From a checkpoint of a small mixture-of-experts model trained on Wikipedia: 620M tokens, 4734 steps.
Below are experts of layer 11 (counted from 0) of a mixture-of-experts language model. Rows are named router (the router's row for the expert), up (a neuron's input weights, with its number), down (a neuron's output weights, with its number) and show model dimensions 0-255. Each number is 128 + 24 x the weight over its row's rms, rounded and kept within 0 to 255. Numbers have three digits each.
After each expert's rows: "mostly gets" lists some tokens that are sent to it at least half of the time. This comes from a sample of Wikipedia text that the model never trained on.

# expert 56
router:120134143069137142144145095132109150127110169150139113104143157126158167118152137157100139120132151150135143118121155164129146159135157140173143198121128129096136111106150153091120097098128151135139143121094105104085131116124144157125151121148067158139151133164125116091174130095128093147096127158197131140131092130084104134149095127130108124125119116114155150091120135137102131110145064105084126124156132134123123155091138144121136151154111126116111127145105146129139105127101100111078106124152117121090147157103123109115152116134153110112124119110156139110161148097151144137139080082136117148155170152146118098103108110155096098133130107149108132159093137109129124140088134128101153142157141131114142149138096145074134100105089168068112092114083194125149127126158107
up0:173136140141114144111109119168180094148127149165139103124115155121131172091156096182143099143124132152141107114128145141128053085129141142108114161152130096106112153129104109126114138120090123124126114102156113100135120151117128135176124102172095139169084078131102141123145138137141135141130126118118147131114112119133136141136120115118089101122153106085116126183162092152129140145090149092098154115139141125099139138060114120117145119139120110143120163140115126161133134125155145108133144090136136138138144131137089050110112152099097137135081165135097137137128084144172126145089137137116187144130116168134128096157140127119120157115122134121134139125154138188168130123157151157140138135138137098132169123096086114158139094136133129109114107177123156168110097172142164
down0:149103131139124159105124082138136125082136140172140105137141159145125136113189117108102138134116149120112129119116110140136132135132111166105147161160139112163097101106096163097121124121160142119141124114075151105137109090128124157117087104128135121126069089161113095093142114138126168137155142139128119099127121158104149079117059115119119138141164127096104113151113162140126140143135145092166135152124131169105082142152090135148187155157146092134152172150137145114135114118153113124121107122091141098145130168092118113108134120102134150108144158114138131114133138132134085131085133127160112104111144122095116121157096124126110134087130121121160163143143125164107153111111178151167120122111121160142204110146067123156129138178097149162151071121109125140123124103096117
mostly gets: " his", " their", " its", " her", " whose", " His"

# expert 83
router:127104145150134113117168132142121141136125136146086114081103132155090140124126166135163103107143145140193151126117118123130159150128149191126094116167149113115101129079143126103149106129140123134059128103141142137100139169118098095098119141079102153116143093110125101131113121158124107133147133105135092116154087152114154146105156109151170190139111088131136128118124095136160151133099120136133142107110154115144108131172135171120164102152150106138125114122125114117105114104126159099165164105158090128108120165157137143163173119130107167162136180159126120144125157095082093123182113117132178087087117125146101148101144150110124131132101137127115158140117128090094145125160114125139138112122082106176155115095174136116127116124099141115147085160152113115125130117134142
up0:077105142108117104131094141161117141124127120155149115159150137170126115117101074119140129109136168079153147145117121146101128142129163153148109116120134126112118102128096139104115184147121118134143137186157137081141112134123147120123178103086072192155141146115156118156125162140158098132133123147094104118144135125074136129181140124138099101113101142114134104127148133114095144126130109143150153111095146137126149162115095126102088144144159126101146122155108105130093114140085131103139123102083119164152130137115105149170115152142169139140141144106098130111141124124129107118129154139143131156157116122118121138177132113162148104106101103160157121165168177141102143130112164145065082151113163133094165115077104138112126117127163159143145108108102135109111114126110061
down0:098180140125127150124080114097141144100115126144163119147141143125119142139115102148113112104098133125106149129164120123188130140133149103144157117086152115136128129086123103150070176135111133136093091131123091113114120113117126166179098120138071124109129138144133088124162110139087195123121092115092170135114127155130139132125137127151103091089123127105151128153156161101121159140139138117125170197154108149162113116092133171132137134187093132143140159110100090094108118159080119137114136128133140099155129138095080089135160123110158112131120130144144169110116165117113113108129116129106164156140139147090102142109122133121136121107114112098147128136112174138169130178106111100112145127125121111158167180152160122133112116102139131103117152148164076125130135120153111
mostly gets: " sens", " viol", " quant", " govern", "apt", " don"

# expert 48
router:101116121129164140142123109142167138113163132093107127146137162095104133134131172167183108108151097151134113143081116143148119125165107126091104131122152085142094126085125153160114147113175152155147153138139134112083137127111146119128103083083110137161132163127152120151116164189134138135106117127084123155103142089141114115147133081112158154131115148146156122128111073064148159108106133095131125159125140150141102106128112094152160121141123102115089143104103129137136132113128126109139154097132134054088146072168161159141092142089112167163128135124115142110104179135147079117164127115130114112081129137125133159108134157085114123158117104140129127155144118106158136149149156147150131119140092138145104113158158139114122138132112154117161100101115120139140079132128135
up0:107110113128139125115149127150150137133139132103138110123141103140068127076123158081145147140126126150111125134174118133176162120151104150080131114142113141161140077100139144141131141116167149128123081167112149098099121110149118139114164181124109102197196133137113140168136128141118112142151113133147146121178136154128153142116140115139127132126101127111084134112163159100085152118142155133164110077150123113157144113113101108145132133128071123161176091103097140095121145109115095155142122110103136161127147132137135150147103142136115123122166148097124097146129157128173096109150111118135117158120101094137120201139126124118202162135128133112131113146118122132115119107056114140098087109091113122123126124138093158146139127124135146163118101110117145109128081129134087
down0:152105133150073133103141086170122150137103122109120144130147071109117119157113134146150167117120102120122139131133136114120126132104141132137151138083114120106133142131105176120116157101121082143114133120119119116157152105112141162120157104150150122141075134110154138147146123124116119123124159124134154121054126188124149164121127129076124105189126079127113092138165068129153127123122078102132113098110109070129147119141127100110124092168170139124118132137093119139157140127119121104144128135119109132132129078136158085155155114166123116129114191156109146101123141106142110108156119126098122104184111102168149133129144146137148116153103133180087113118147128138160103142134167155109137088182133101114102122109124123130123168126123160154089168130127166132147170111126168
mostly gets: " s", " mod", " res", " ins", " att", " t"

# expert 108
router:125167085114166112111139093162114116134130109140141125092154085086154129136178138173120156149140131176119123169085138107193116148147094099142133141097159145097141175138127172106137119103144130115128092161118153100152125087150130133136092117096110146116087135161143147146153104112116147143115128092156177148096168107158148110122137091097152134167153128174123108144121113097140144131140141115135128128133110116137109123116139089138137149119103130117113142097158119120133158161081134090178131106090133093124135116075160167106100134164167115115088130152145123065125121166131075164148126146129110142116146097099133097155134148131121164128122117138132138098137114134148121088125112143143146098125151144125096108139094143145148155112100095106126107116140123139175108112107083
up0:097142122127096114137124166154146121119113114142120110168133121122180163139125168128124134100112110090151115130105160097148156107122155125103118160095142152148113131166184133123156115153168102104118136118114163127050156118116131114156120127144095132144113123066097121135160106126142128125069130137087141140151174138115093116146122133141128113170128118121099131159145094134196133128133147108125166117144124132149179136155111111154126142125091154120117156086184175122138128157097142158091123126148089138126081141162128148075129134143065105124126154136111112131151141109121125120114134164128109092071149153130160113111142126153116139132154146112135109125145120148116130110138106062106144151160129086091148101118119153139155109147117127128057130113121142116160126147154117
down0:085105115119113111131164090122146129098115122135064139131102102113083122148113153145131150113100130119104109156142145172098132120128109126102120111123161173126126094155126084139136099150123158135090144120136126137122155123110169163149154121125102179188156118132114106102138175098142089061134139131114120118141149167108121138135149139106091111091136126155106154116112148107132113139123105130140135124135135152124127170131127148146125147175148132147120079157168152130134115131136151118143152121169125123163153151123099167128132137107109107149113114156118139072066130129106147089126134144073107137104125196119120145100143096136122147169109149116085118124148139143138151136075133113196152158152081107138170115128137113186125062116144123142120113113157135141148134122127132
mostly gets: "Ch", " McG", " McC", "Th", " McK", " v"

# expert 111
router:140154157122136092092143170112113107132100130144132164107133130115119125165157085156114159148153129107090089117107131115144149143104116143086146147109102145152102111121135133105119172132126164175139120125122128124180112171086124171117129086125129104143171141125098112153094161088097139175141151115120117127123133132134148170129153126090157097105139115132126113138095130126106102120120100128147160162127165110162146091154202165122105124131092082122095108157141131101133102161138099149116068138156149105133109134128135065098101124122129175149159119115142153105107128111123098122116108152121129086116142123121140160116102167112097119113135120135096083106132167129117131138102129152106112118146115119123107177114128089168159120079156154124152133174179108119131100131111156
up0:086133160139092144110084122127176139064142110148137127143124114113119167118144169155175119101119093103112090192094122150119158165137155137095154129123143109106151128102127131112115163138106157167141062150165103138125144097147142123135134108130102112125106157109132141118143139162141123075138131132106109151144157140118155108114158111113120123124136137152122093134128100102154154162112127114114131116162094174114139094141123116129115117161126117110140126115135086134143103077142121104152153085172111132150079093141113137143126126129177126175144097088111127159096142092136103111165164142134116150100110114095139174118147092116114158136179104121113147137154172152136177144160172151101100115176149119134082106147095131133117130113122141147102107135127116111127113161129100
down0:117141111138105118095135139110093139145159102099158106111152114144168106142136143124134104122144146122131159150100207141135137119133148162165092161106206104127087151088134107180140124139077131164110123118088136093091139092146154133148120121094140132111151124122127145135147137098096111116171120126118177119131109124118157116100145118102126167115110073080144133110142129113122166102118119167111130115123112115125110147153108117102158099151150141101084116155117089126109103122105099152124130150110141140199140127134139129090164087072159142108100132151138149111147146146079122152093113135128157146128160103122138100149109160150147131156090151113106112100144140104082122129137130123102104139103110123107138152128099175120137137123113168151114116153136099090144154170161140
mostly gets: " It", " This", "which", " which", " There", "It"

# expert 61
router:090125104151126139120154123085078143105125089118111124166104114162106108127116111081115136145129126111091121171131116181146119111120115155114155092116159169159096156136148167114122150174169149151160131116118121159113107087099116105145109178136088174131157112161101143152134097124123171144132155119135124164117129128141142146114143107106155152094141117092186094153156136134126133127127122125113154121144122124123065156136123141108112130125149116089111147127142146113164114095150082149136146103133127127107139088140117119115092138119075138182111132154077100141127130128099080161132139137155158128121140117149083189126189111104098142135122125122141133149116112102117144139073114129123107137126101166121157173111125125163108161124093106170149147111158136130108134118163136
up0:092131127141132122113146163098156128126161126117134112150136119131128118171162099107100149108112153076112118112114102143157134113117135141165085104146098148144106163121134093115109154121118105141166101105099078101135129110151121105137129111117136153126105144094143123121123129120133148116104151154147115133117129136118133078123126116120110100146114135097144145163087134134118166143146102118154130114157124166140111126181155093074171123152124125162122155143109144201066123134097113144158123104135122117134160107121113037127157165145131137133118097128073176131159072104129094117157130075117150160100159142124115131180158133126101123141113118162162147155111118137107169122104093103161132099112107150089134099132175096140134126115156116146085155118102157124139132136100118
down0:126101168135129161079137156143124160129110056148177159110142145140118140138146112101123092124126156158146106147111110128149136102127151101147098130149058179129123163130085156150091118129127131183135136185119123140085069112109103099148139120105103147113117098079148152127162156138103116107161100107128124119124112102117155127130128160109101110093151066107109118156110123157101088110158145130126113147143151065145111145140105124139110126134140146156139120104136128134165116155114130151119122106079148110112174113179096136160143159081156143146145165111123143136135138094139146128134161130120170121129118115113138128123116136105148089122151080131174139173169120159131103128121125096115116148115119143153095168136127151122125116106163120138138126114125105094121120180107111
mostly gets: " north", " east", " west", " south", " part", " Part"

# expert 33
router:121114111156144100141101143122142159143133140145138132120154177148097144157143109119088146161137135108131153151138109086169121117174127082110131150103187107135145157108139108122126166111118124143160130100137131094090112125116162144134126076153126103094100124148138170114140107075135157147138166094135163169124137091077106073105099090139126133104109143120147111143113173081115115145106095122130130157122123090189114134084092129139086095116121169155131135157139143148117149106116146099123100166120096113176158070097116172105085143122135144161101148108180119130159135149116133148120141136088110111112099104116132112126117122155124155130156100116127145144152120117158133145127071130128097153090117140146127108154122144127148132140144118131132152100179114149144147132148098
up0:144089112159155160125135127138172140133120108138126112107092074111133156134092125165154129115092156131103099162159098120104119117113144136173110110135115113128126124177128113115138121140128135152102101105145118103111142126096156125124099153137162129128116134133116144135160108111146099165145136122108127095185096129126115079119152170144146147086110096148125158166102109148086118113087180152087122136119150116072114122113146085128131161136134073147150142105107098121179117093114135110111091155151138116164093177117112140166140133118162119153142141108126178161159165156122137154122110126081117138142106094137183134176125106102153093147131201131129110135117124125146109144146123128085088152144144116110089098149147144167138125134111160124140108115141118128121083107122143
down0:103137169114066115089113114118148150140128134115159141114134098116099150148100148116080110143132116153151150132108174095149140102166131140101131135155152137144155108132085132127178107140113114112134135136120147119149128160142131113147111130124098090157106123090153162118134147157120135104146130132131103144134132098121168167123135102128115169151083164133129116123148141093098122123103103079117120105142099144145134139098108101146153122246090174123053098117134148134100147100148105148125162105117122131117137150130101177116125141141132151151146131135139111092129125151107170124135122115127127138107124107086093117096114128153140106093104091127116149135153138080131148137114156091158135130114102142142121102161085164106130108114097122144100152189166141145153155158109134
mostly gets: " K", " Ka", " Sa", " Mu", " Kh", " Ma"

# expert 50
router:118147126091091118131106146087090126103107153151138138144083157138086140144096165163128116143171122135103110094127086125146153145114098125062162119120105132095154110081138128116150153131127140144127082115129145149125123170136137105138148104139103098132119122153133147134162127134163121145145149105151130159131115152118134156080089143088140149101139126134147124112170115099165094118099117155120138123150124118150142117128159140095142106129082122102105087141112157124102104157128127121110082146115104145147148132154092128133130115146104117096148132121112135119146084148185123075110145118118169149185163139159138162134129104108084115117089168128154156105123119157139133160073095118103090137077167154147095133108129146180163153113147151111064134114113104144124123135143117
up0:106161123119110131130157096140109117113114140129123129111120172156106137159121126161160132103121119147121098132145127155165106125119129102114154079123137099097093129132137153109118153078157111157159091122150142099142108149137123152116138136122111136123112146131086158078152182114126116099132133115164160134084152142127193150077101126105133142152111138137131121112143115199134128149108134143122138089127143165090143092139133142092160141129108099142124119117093164125128104153091175107148111141114149147131145127120123098044138094105145125114167124078067131125118136116119134086129157131131146134134111118145178163157121092117128155093113131172092144158087117079094165137123098130115119124100135145118124131141122123146175096091122129139100186124127116150140118181117153
down0:102135109136140140108174107133111144146088134099114091122063111137139137119127138115104085125111126127091152118110149125087123151120088107120154098162108126094108148131090157101132163145124153117151146081130152114129130130126115106129145120153122085143120139133106125138142102110071116169104138154116110113094088113156155123111154116133136150127166139099166163120163110159103118096136147183115130119154158099165135179162162113119154135075098126125077114144129138117097154140099167146130113169165094152186084116109138152117126173159159125125141110187165122113148108114153113152128128139176124073129140102130108118110126145135119144126094110147121101128108173128151156138109142117132101168186126108149137141142110104114120116142145152140146135103122155102126087108131074
mostly gets: " arrested", " died", " Olympics", " Melbourne", " Paris", " Philippines"

# expert 94
router:111143126106123138099112105091098122140104125135121131173166111108156086179155145135091124145113115147122131101128146149089172148163164102149093133148182120130121079122157144094109087121165109143155144068159094103156114123122129140155089117095110136127141142163158141165151108118125155127115108139116148128097133140130119114107088101135143106135121104092156100109100135164158123106129128161082128084131134147109100103119141114121153113136104141097150101166145119110138107170174148111099142096126171131113129117101121116121156084139125162146179113145097137138107188121112131145140135155134112143128162115135146116163110119099117151182104088146151145109186148144116103139124120080142151119101121124162121108131120153142147167162103095168097151130153109117116164140090101
up0:144139151144127110149143130158083103109094121121173191175078124096137081133088129147114100137176111147116141122149129132133105132107132106132178098135145137124136106135155121106146119129133082111127147130132118174142140103124140140087125092142145107159108096112130161170137108149142124136116134103097135105140104196134056147104117160149127118140146135105117143124112122076118130105110169123168139117102111131127135154148137157078140128108142133128136109134133152101124187136159131101173117148121094120112146111162184152116093110152114156131129126177131116145142137135105141163126157162125109126115161164142096095146148132079070129146117101110152110160186091115148082108166121153153120152106124117148119169121120126125130128150097118098146122105118131103082121094135149
down0:188111094112102148133104137144129132087135125136154136090113106125127110095134139096142148140133121108129151142155076078135097096144123139092130101136094122127116091170104137099167157140110162159103152119148110129120152149138168112058120114112141152126125103113140118126144136115090145127133125137132106136131164129128096100139109100093117133167157187153122130158181131079155134171151156084168155157133139111121134158114173122080136132060126141156112137105156148116093101128117127125148130139131122143080152085158147123097081111114161103161113135115158117162144088135159140158079129124171137147105138120111153140151150144148148123086159164091102142119085142083135123115159104137118121118157133131156152137137118156121144072117156108141128112118119133119120111098142135
mostly gets: " November", " July", "In", " January", " June", " September"

# expert 5
router:131083095136152094135165088126147167140173106125115148111160117101127133127099099164095133119161147136134140171127100137162121161152131098124118129126151132118134122135159121111139179139093180147133135157149143097090115083162135122118120118111162101105084132121113127116160127119142161120113159097144147115112162130109127138130151151134134165140122122141106095171093145078170197116125098059113100144105106092142117093149149138144164120098148132143131132076170109140110162164135159092119140130102148153091139108144094168161114125154142115104105164124151133113123108098117099170156107118156141093106151128115126118129157122162109114108126103137142102083098129097128116131144114174161143165116160094161141130137142111135169131132144109126150131100150098135171092104133103
up0:114131128135119082116131139109143105120127092069080084131127107125128155102140168153156139129114136159142107135173135167151099117107134130148118130143132144100106096125134094140104136141119116085095139092142128122115084168119102156153189146131163137139117110091154109193132145128104141112139147153167146098149142114088144134151064080164136081102117130110115124119103096118114125126123138129122140111109112198126133126181141120124110137141162143152103165112114181142112111090138133128093145158140124187124147154144138135146128144125114147100124116119132177153105112157151099085102118132099184156168138127086127145192179164082101130142106104120122137101109119114107123154123133126141124125137090103110152127113126112133157122110104142136087128141124126136116128129132077
down0:152115157130162188104160122130104127167114132149121149139103142091116197141138135106110101105174141125147121118112142131191091110126147139097097134140125146119109120110111121132105142190120065126120073123139121115151139127126090144143106141098114077172179119099131122142117112118134090102145117130177142097121144114111129130109139075101089132138124133146147129156152096116110115120152141100114120127134167089139122109118111156137149115185109121167097163112096143096123138152115143107145144141105127151164142171152116186106129129102131159124158123076126105165129095136103131182150146128124131144126090148149108147124099130189082122080103123117141116151103153105133119138094094153115150141128146105096113121142135133093135142096108138138143126136154121178111165136113141
mostly gets: " fl", " sc", " r", " f", " cr", " Sh"

# expert 76
router:114119132148140125119150129094133150125107147131112117069141113151064137123115139097161092103135147096122140113109111084117138168130148153143108111156137147098133105111129106079169148081146180095106139105107120132113171157136176098116169155139141148097130143126107154100102128119109138145160080091133132140128099133143123120131128109123140172125112123126156123128112062120166136136110085133106149168117155154131148139158135104097162160134159127114105133124140113104145159103145134108136132095141150104118144153116112130141110122098142089117183117165121099133142149153162087101113194117151174114073120135127104170119129149139167146122118136132143134083120129118132100143137118173188101099102118143194122133130154130139096126144119153149138104126135105113085103115141178
up0:132101117118110146137144140133146152102103123108095117157122143123132122111123114152141151128084107155145095131097173103086160170124139106143165099097128154135108116131130071149169149150155134105111138158140139100147158128080047101124122137188108144101107128141157135112134098106152119120152158074134109086128151164135150142140161125142115096099137153090134113157180135132144130146128129113153129101118124152106133153129189097114105128133116124089097145103111144112170119113169143112090127121133136114107089134143130169097110146112147138158105111149104125150146152104139130147144088124115113142142083112165104160160151108146164123151114158149110123109118091100128100098084181129125114118129110159181080133141093143130154177150134116173163139157137119137139112124162121
down0:107100158125165112069104136132134080124106159081082151143075126110134127114124140134112098142127113106137153120155116158160190125105122118140113111124123145148135131110122122176110089134148081151122148134129090156124156125168116152166141177104147143145134113150128122122125090159081105131080115160136112132138071099116120109147121143155113152095140126108105157146054128093147160150087095118165117154080126146148103149158167142101124121129104127137119147160093140185168145133131140123098147118132098141128151188113136104171120130117111115107160125104135124157138110140096131145129124091141151138116131117105147119150126103126134091116117141154160107137126159135153110100101145124135122126094158108127145113152160163127113155162084163161122119122117124094128152187147090
mostly gets: " Press", " ISBN", " sens", " Stat", " Records", "tracks"

# expert 86
router:146120157127122098134122121127128152104115132123130118143130093088164118141136065158174127088086147132110123170132147153120172121132116131128133117098151068134118155143104138132095100163088129137148144110079109141139134094122164133156101085099125155153123133092097126153159119110105129120095137156159120142107091164140134123169137125133118147177138122081140137102147099121151184112116143103130061104140144143111076092134122134059118158129123136130131084107146117132130182136131169158122139122086156141117141124100150134136107161167150103151124124142104143123154136129073131185129091136147101118147132099111160178142112104101143128103110091150119119119141099110154128138153108157166127143126180090161145117123123148135119144119128091139168141134138133160092139113141145
up0:109156118108135125123140129131110160146152134107152094136130121126108056118147116147133094147098101176122170151157116159111126134121084095099137121079161140109142084145099082168102140141122168181151171093139142123138158117125134102142108098162114173144123171151131138146100118093096162162126096143122140103149132139176173120149139127136105131103110154148120141155139110117113134121121138125156117105148123120107134122131131110114124121123115158144089129155142123129126132142143118130136121117113098155119112187097139112127140134146157086114138121133139121085144112175065138164153132109074137105091117151116172126132091112086104150171123156107115093120099182102118133141131101156088099087091133120095151131159137112168129151109076093106112139126097136132157142130154168
down0:164088117114134155104153176115070123119127115114085130121159094153141131137108123111077131149096149118112163110118118108060140131169117135144105116148133160193101128104150127118118094163101187066104113133132086146101137129136135145139166102090181109109125166100124107185149113163117147073137155149133120151145131131163176099137069106137158122140109152133135104128128144137151115135145136134101100130102123120086149140133072104116144139153133100142147133112143103138128102131146123095162119112133125149148138130173141121130145094148123163134112139095148144137144084145156133120158136131089135137161129147121102157132139142117147107141110138101119127113081140118136064139116133118109139159126122091085135153133112152097088108146159110142169135105130155121141101091128161
mostly gets: "|---|---|---|---|---|---|", " Preceded", "|---|---|---|---|---|", "Personal", "|---|---|---|", "Scientific"

# expert 47
router:161140111123119108102184141150120141139160109132115122081146142140119135097106138183119125186148120183148114150122130142159118127111090092103120130127163115118169123127157148124139145113106127116110104140147181141110124068125122123116135100134124135136096135154154168116152105161147123154112151102171141130107128133075143089126157094109122112159103151105101116132126159119125155127146135080128109111122128101135122125135123114118139097113098117135112179088095102115100185103113128081128130106082118130128117131107142148175069138129135120123127153122163146143098135159166092163106104143102134109118140088090154135162159107185154142092127105109127089091162152121156145123109108154104143125099125091165117102132140156169126130134137104153189084155102109148155105140123121
up0:144141147151124144138140116111118095136141111093127133163138119179108089140169146166090138134121093164070151138159118128148091154124112140147124149070141162117124142173087149152082152159147113090149143164164153122116150128120151144119124148145118104097123153141095096160145130163120117146162090117142141170165101192133165103168133120085135126192071089133131115120140154117120126153161140135114100129149105109102117097115126135142073110116114148149126158109126118133133136139113127143171156123094152103154090101119144126150120163143137089095080121127138143087154161144139097135097132131084128123156129120095114108096144138146132098165165139145115123104133093121126139107099153109144112103115116090123145145123102080131128115172114170140115127118105122171102147130116143
down0:169121128132092124104140153146125122133073119173123155134118149157142148130168145121101142153149150110093154092127077095119200120124118124133081125145170145120122130142109100094153158135133105111129134110122093125078172160151147129158133137129118114091142128101153152112133122143143114153171129159081139126092121108125150182132126128116089135067106153143136081129112122112128115115138135078138117135119124094090118110122112138125122141168129129170136154147080138122110141154106095140101133152132110162135152145176111148117123119140074153156101141141097111118128115154109123059113115127103131134109082069137165147129129120159119067128113160100146179118125121154142157087108145166152150117156100130151166147140116157147125152131128133150154131157152113150119142125125086
mostly gets: " gr", " Tr", " sk", " ch", " Sch", " Gr"

# expert 12
router:137194164126145092152103159135124106174146170147111149105099138172140144115083075164148163104178164121111143128132152147119145188114143110145145143126127097138154122115135069098131079103154112111126120098120144148124130090147120163114154122148117155123128150147108099100164116102165153142102111101131114146115132105128075166128152139159099105117134113073110138134146130136096132104131106111162097165139149121130122152113117115094100126144139118133128113123135138112123134144112120133057118122169099123123124167110095111125173094162123168098146096163133107074146133097126126132180102115127090160134157151121141121149102109163120110122172138150171095141114136145133126149093111165105120172140141092128144095105116116104120128101121129128161140122103130106097126087131134
up0:109151125132127122121110116149162091115111096118150109130129111148066158111165129103123114154115126162153107142141144100154103135147141120136183146116157142147138105106143097103135129122075149124141131143130140143117184118113106118122160157135116105135101104154133123112174177119145103169075134152161138100169131133126129118133112117110088132107169114101192081094169135122134065138093132110154123129141105113170125137096175143117102124119087093135077101127105116140149142097159100137117146142147131144150102148139147130120141114123166142120113172099131091102073161148098119150123112125158144143160157106107144136163126177148121142157144123126133093114085123126160108137122169142084108127108099133159134096129157111146153119128101159130171089087100098132090114156137112
down0:135120156159106140115140149143131132136167101115101130100111128139124141154098140160160141116135123124134136155129108112095103184182129139162142105168123133124112155114133114132135084105121126083121117129128156152109145133159144124118130126103104155117165136087124137118137116167164093120161153160145130095140165069130090131149157173139116135135111122123121112097109134112156147107096124132122147166156129088116134104103111171125171119134144161126148153128128145145072116135118165075122089125112101123083153089128120120170060160135154088167116152133126094089136121128112132119135120153107139169131161148121163106151114147113100125128130125156153127140151120096111114146141132171134126129144126088116182117131125093098097129096073104095142125131093114036131129109112178
mostly gets: " largest", " annual", "This", " railway", " provincial", " historic"

# expert 69
router:111131126155162131157133108113103084143157153131080163132118195170180148133072096127095119121139108131124118109117169152118141145169127164192140129132109120111149090135143075124106135106141108124120122114146084123105121158145110171100090120153115095157156160103131169096165180089113126115150146147151098120105088101118131179111155114142109132127122118130095153143107167152118109103095118155156108111147142135119148141110124148142150131168139124131132143146125125125117087115113108139100134109136102142102138123091124125102119083100120160057141100122126125120125133086145113125137103097105097123157129138166144118126122095125080121167109135161125101124153115120107097084111105145119086142154162119096114093117123131079088126112097149138179128139149127111125160110138128
up0:152140127061146165119133085128128166150091125062125149178131111112153157111137150144106131129127138142161153134151152144160141137156167143139108143156121161092144096089108151149101123158121112121154128134179117165113117117156107116112086112115148124103135113155134138132111115102158125114124135123161123131118121115132136146076157153157105137108124146174157147133124103123153092112141153105153149096164117093110122047134135151118128131122105140097134120113119112122100136088128119091135076118103075132164166156110124109129094104099147181138085130110142118109142091097162141145096159170132128121126112111171142134146160138132148117136101096097120138105112121156104163115121129168153130094141155121095106197115163133157116132145085110121154100110147125108117125156156098
down0:148103125100105138102093152144088145159122105126120113138184121116136123169113150151102130147127131149090146160122136139132124187135110104165098145127134126128120123169102151132132129132117124116120115101133166162112122118137102118099145122092105149106127141111105090143129096139081148132106087128122159140153096136156148052142143117076108154123107099145110129161135120151106165150182128155123097138079154121107119149122144136089138147235083144110132105124137106121121122141136166107129132089182130135108131139141145185121118112120154146149108151129114142111148077167115123120144136111129153121159125121126109129122125145135180131143094129128116122084113133153172110097114127151160110151191114130158111166112073139111129151097153103146141134088131160132097149139140132
mostly gets: " this", " ancient", " same", " This", " the", " entire"

# expert 75
router:130115112131119142125110117129151105164140103117088157111101121150106105092128129103146106126113159134155118109138134070133131111151101138134192112146133152191138121100103144124136094132099151159128113129129143116088087165158119162076149147158174105117112146161169129136124175102090099085157134160103130113100137142153096171103126115147143068127198142156128158073092146131120115163108139139147167099089128117134132101158104135138097122137138129152131100118103102164130117156156134152143131145138094127112119121173135084131124134150083130107144114149108163121144110135149103149120106151085125135169147135172104140097113156107157130125145123178061110126107117104110151136155127097138158102141123128127125165074129120103119102130136107118148099122120130133123143122162109
up0:128111089140123124130123113140122164151127119112105132148092147117150098084120105103150154129141134160150177121096119118122135133145140144124142099123129134151123152168153152130113140117131148139134109146159133069103082127163124101132159157150153147158129138098108105135116132094129135133140093157117128112133163146139123162145100138107080090089127115150100154190134136094148151126155084161162121092122115150118121127156116140145147142096154135107144138110162143120115144158153170115170095111101115161074157068133117075139081123163103114139135111153153144124145145131148119061108103106135134136165116180156134120117126128081122102158143133153122103139120115130120108112118188128123162111129134114126061113095165097137159151172118105171086154094149151119114098164141135
down0:130111129117170172159140134136143135124152110132138135123157078129180113094090091126122120141137094123128100114141101113143188086108161067110140144111124107179122153138109114152089103141201153145142148128126118115157108163182117131098108088145140127125127082152118132115096088124132137131134174133147097112145122154123143138168141146124090114129125089149135136128141139136127133142132123143079122114141127104157121045100181132170108079066140107118089134140131130109107163114150137081142153130112129107135140182153124129154145149157088106167131105162121131148113125154114147083102099105127119126139122154191093116109125134129098135123168139123107149129098134126111108137090148142118122120096144146126118142120146108128109147118173134164139154134157117094110130104140129
mostly gets: " Genus", "hyll", " Species", "ensis", "acter", "oph"

# expert 67
router:182147126191133127113118124105084145158145125120168147111134137146100156148144112130128139120163135099076154101119088116133151112149118123074107089110135136125147111109087158093131136136133104141122138129155136079145115137157158100152150132187078084129122121109116141126133152152116117160129155092106098174131097099082125111086106125146166130124092139135108155154176093143143111130158150158108142159108112093100173130116115105072127108120091134130129149119157109122149146126125096163097139130130161109088107160143136148147168175118130122122114128114108109116126138117140112122121115115117149144164108141110110162125106117152171138125127177109136126150132085147118097159127114138086089101159130109088143114150091136129136150110172060161135141121128142110106124135103179
up0:125153115165109142124090090141142131156149112121139121165108106125160124131115121173159144165135131125139151127167068169136155160086149122115081149114139111124093126119130169136144179116182109093118130096111120090097114156119121106134100115164093103134117154104127174126097141136109104179123144132141138135142131079159159122133141156151174096135141118165118126077154131123076129073139111160175115159110146151115087108120125162123123135103136138139137111120110150134107109161148137125119104129089129130141133125108167101134100107127119119127097115118162104177137174166102148141122124100132165130100127117142130136130138114131116093121097143154148077093136135159140097139124108168103111126123162160093119113079112108124171161117139098119134160108160128153101107190159142
down0:143106151148130131092088178106142117118126137165156124103131133136128140122132136105129111125099188182142093126112080069172171140160147124131124159127089141111099113171133107129099118125139153122100079169151155136121127126153122130157138150117112064131124163155108127134105188139136136123151128143119126136133105166133168107138134123100158094129145138111119113088143159127079157104110166151143166101175145155126168167159145114154141119136127125100158122099115116130110132127120121081102167156135118151143126100150112104143079115141171139134111087128161102084130112106143160125189121111136132112083124133069129127132113142128145109139097116113126139130132150089136124128120091112126190107142158114115161099128132101154157116089153143087089112141112127121138134093111129
mostly gets: " ●", " BBC", " NBC", " Report", " Sunday", " Saturday"